config.yaml
n_layer: 11
d_model: 384
n_experts: 20
experts_per_token: 2
d_expert: 256
d_shared_expert: 384
activation: "relu"
moe_layers: [1, 2, 3, 4, 5, 6, 7, 8, 9, 10]
router_score: "sigmoid"
normalize_top_k: true
routed_scale: 1.41
balance_loss: 0.000446
balance_bias: true
n_groups: 4
groups_per_token: 1
shared_expert_gate: true
init_std_router: 0.0101
lr_router: 0.000503
n_head: 9
n_kv_head: 9
head_dim: 64
vocab_size: 32000
norm: "layernorm"
norm_place: "pre"
norm_eps: 1e-05
positions: "learned"
qk_norm: true
attn_scale: 0.125
tie_embeddings: true
parallel_block: false
extras: ["capped logits"]
init: "normal"
init_std_qkv: 0.0405
init_std_o: 0.0331
init_std_up: 0.0405
init_std_down: 0.0202
optimizer: "soap_variant"
lr: 0.00432
beta1: 0.95
beta2: 0.98
weight_decay: 0.034
lr_head: 0.00527
warmup_steps: 112
schedule: "wsd"
decay_fraction: 0.787
decay_shape: "linear"
final_lr_fraction: 0.05
batch_tokens: 32768
seq_len: 1024
doc_mask: false
train_tokens: 353800000
steps: 10798
dataset: "wikipedia_en"
Below are experts of layer 3 (counted from 0) of a mixture-of-experts language model. Rows are named router (the router's row for the expert), down (a neuron's output weights, with its number) and show model dimensions 0-127. Each number is 200 + 40 x the weight over its row's rms, rounded and kept within 0 to 999.
After each expert's rows: "comes before" lists some tokens at least twice as common just after its tokens as in all text. This comes from a sample of Wikipedia text that the model never trained on. Tokens count by the router's weight.

# expert 19
router,196,237,185,225,148,221,262,188,233,152,134,359,194,279,177,241,218,218,197,263,321,216,206,180,180,138,110,181,222,288,160,182,283,146,253,215,191,165,177,158,220,185,166,167,248,165,195,254,262,230,189,205,165,211,187,197,202,192,163,176,203,242,141,182,193,219,245,203,149,226,263,226,218,198,188,166,242,247,208,192,143,199,204,256,233,208,178,217,267,183,148,190,162,201,184,185,164,169,209,183,213,169,209,209,228,193,184,195,202,219,140,130,228,157,227,190,203,131,201,190,186,202,228,280,204,173,134,190
down0,229,275,206,185,185,109,236,199,191,168,254,270,247,228,229,142,167,214,205,184,198,205,268,137,176,168,214,182,156,211,270,223,253,163,257,215,196,248,113,249,179,201,189,184,232,183,159,186,202,254,255,191,197,244,288,203,198,187,226,271,183,197,210,206,82,170,145,119,237,202,238,273,219,210,171,137,273,160,182,162,179,165,190,185,251,161,211,211,203,211,143,237,178,192,191,222,192,214,249,223,198,188,182,206,163,178,139,116,211,102,257,206,135,185,128,151,218,218,225,204,170,158,226,215,161,270,217,180
comes before: " the", " and", " but", " be", " he", " which"

# expert 16
router,148,259,171,244,185,237,199,172,212,238,161,225,197,166,112,260,210,259,202,152,168,268,253,232,165,237,258,212,115,194,139,219,191,139,210,193,213,198,166,223,227,233,187,254,201,277,237,207,156,246,171,255,179,237,265,202,193,190,155,207,233,235,240,114,177,216,158,152,232,136,130,178,234,214,160,260,141,199,244,153,244,203,242,252,230,139,189,190,150,180,222,237,279,271,229,148,197,217,234,225,162,176,165,204,284,217,182,232,215,127,182,165,134,157,251,251,197,323,136,210,222,208,215,197,130,180,199,202
down0,166,128,173,123,279,224,196,100,173,165,269,232,285,186,193,235,183,212,203,142,213,229,130,213,200,199,204,253,223,181,200,247,216,147,215,214,209,81,195,160,152,208,201,174,228,247,255,284,210,138,218,209,171,236,229,179,137,196,198,181,163,230,178,160,203,184,231,278,268,173,153,194,208,142,249,154,249,201,166,188,191,194,205,126,194,137,225,216,198,213,233,186,214,232,155,177,185,235,211,161,166,254,196,258,227,216,265,188,233,203,203,234,183,120,185,170,197,188,196,183,223,219,213,202,149,235,141,134
comes before: ":", " of", " also", "ed", "==", " office"

# expert 0
router,191,218,265,231,160,278,202,167,174,168,165,289,160,141,126,203,247,224,229,155,250,229,253,139,130,225,222,162,154,274,174,206,192,265,209,245,205,175,213,202,211,190,217,202,229,191,169,180,197,200,174,184,298,201,288,220,198,230,212,216,213,135,201,190,221,234,152,158,151,123,188,290,256,222,153,293,163,203,184,223,186,169,209,245,218,139,176,240,135,211,215,268,200,235,104,193,300,258,215,172,205,126,190,181,259,217,237,170,214,175,124,210,177,196,260,194,217,230,202,226,217,251,211,202,152,115,252,217
down0,277,153,178,229,146,192,226,202,197,188,157,201,213,241,166,224,192,128,145,206,205,136,165,219,240,234,197,124,179,183,177,229,187,275,143,177,141,228,178,137,191,153,166,193,193,256,193,224,193,230,197,183,158,208,169,229,152,271,142,161,114,234,250,212,230,86,136,211,211,162,153,204,140,230,156,236,157,262,169,253,131,112,280,188,160,233,196,201,278,186,190,147,224,107,255,198,179,261,230,220,148,134,227,162,182,236,197,187,192,178,216,238,211,191,227,130,140,205,230,230,233,201,172,150,215,153,252,142
comes before: " of", "s", ":", " for", "==", " in"

# expert 11
router,239,114,293,196,192,236,159,229,169,142,205,255,147,206,163,217,225,203,261,192,220,239,250,176,159,198,221,207,282,298,213,237,142,203,254,256,162,144,137,182,167,192,178,190,243,190,170,170,179,129,243,160,207,212,221,207,292,188,202,244,200,155,142,223,160,188,278,200,165,200,268,124,249,208,204,220,132,187,179,221,147,161,190,206,236,217,178,226,188,171,161,186,138,223,136,255,249,260,176,201,198,191,171,157,210,210,185,197,171,205,184,212,207,186,256,177,257,217,167,261,208,255,261,223,154,218,211,231
down0,229,248,146,257,134,212,150,244,231,172,254,159,257,227,243,126,233,305,186,237,150,211,238,248,218,218,218,199,159,170,157,154,173,159,216,206,160,203,179,237,166,188,212,207,203,158,237,179,191,189,228,270,241,169,87,192,218,196,149,247,174,179,147,210,156,146,165,230,206,243,174,167,164,208,205,187,153,130,175,199,165,127,178,202,220,160,176,157,212,239,164,190,147,192,169,210,202,191,175,223,165,204,196,167,192,150,193,177,168,222,206,206,190,245,193,276,239,169,217,172,245,168,146,219,174,225,186,194
comes before: ".", " of", ",", " in", " and", " was"

# expert 13
router,216,247,166,225,181,238,206,147,216,150,132,162,126,267,195,223,180,244,210,235,169,203,278,193,212,253,196,192,161,204,164,226,241,119,162,197,209,191,249,205,148,238,188,218,202,223,216,253,228,228,200,227,182,257,219,221,238,110,203,217,301,192,247,95,161,260,167,180,193,141,190,174,199,231,232,166,153,176,231,158,198,162,220,227,220,169,161,183,182,216,190,212,211,237,160,189,202,150,224,196,156,179,213,227,240,263,201,171,212,162,202,151,193,127,235,268,165,161,207,201,182,260,194,232,203,170,226,205
down0,178,109,166,160,147,194,207,231,165,195,201,127,187,133,153,192,157,201,223,241,158,226,103,188,220,181,199,160,116,205,180,111,166,175,199,243,184,290,162,238,209,206,159,164,206,228,201,249,176,133,239,247,224,175,207,163,278,247,201,306,206,202,189,229,153,178,210,266,218,212,137,197,163,183,165,170,233,198,145,244,229,153,236,212,220,193,189,232,191,214,206,163,183,173,159,233,173,133,262,183,180,174,214,146,218,295,166,173,202,165,194,286,199,255,246,209,205,209,182,216,236,199,221,152,239,194,134,142
comes before: "-", "\n", "|", "==", "The", "==="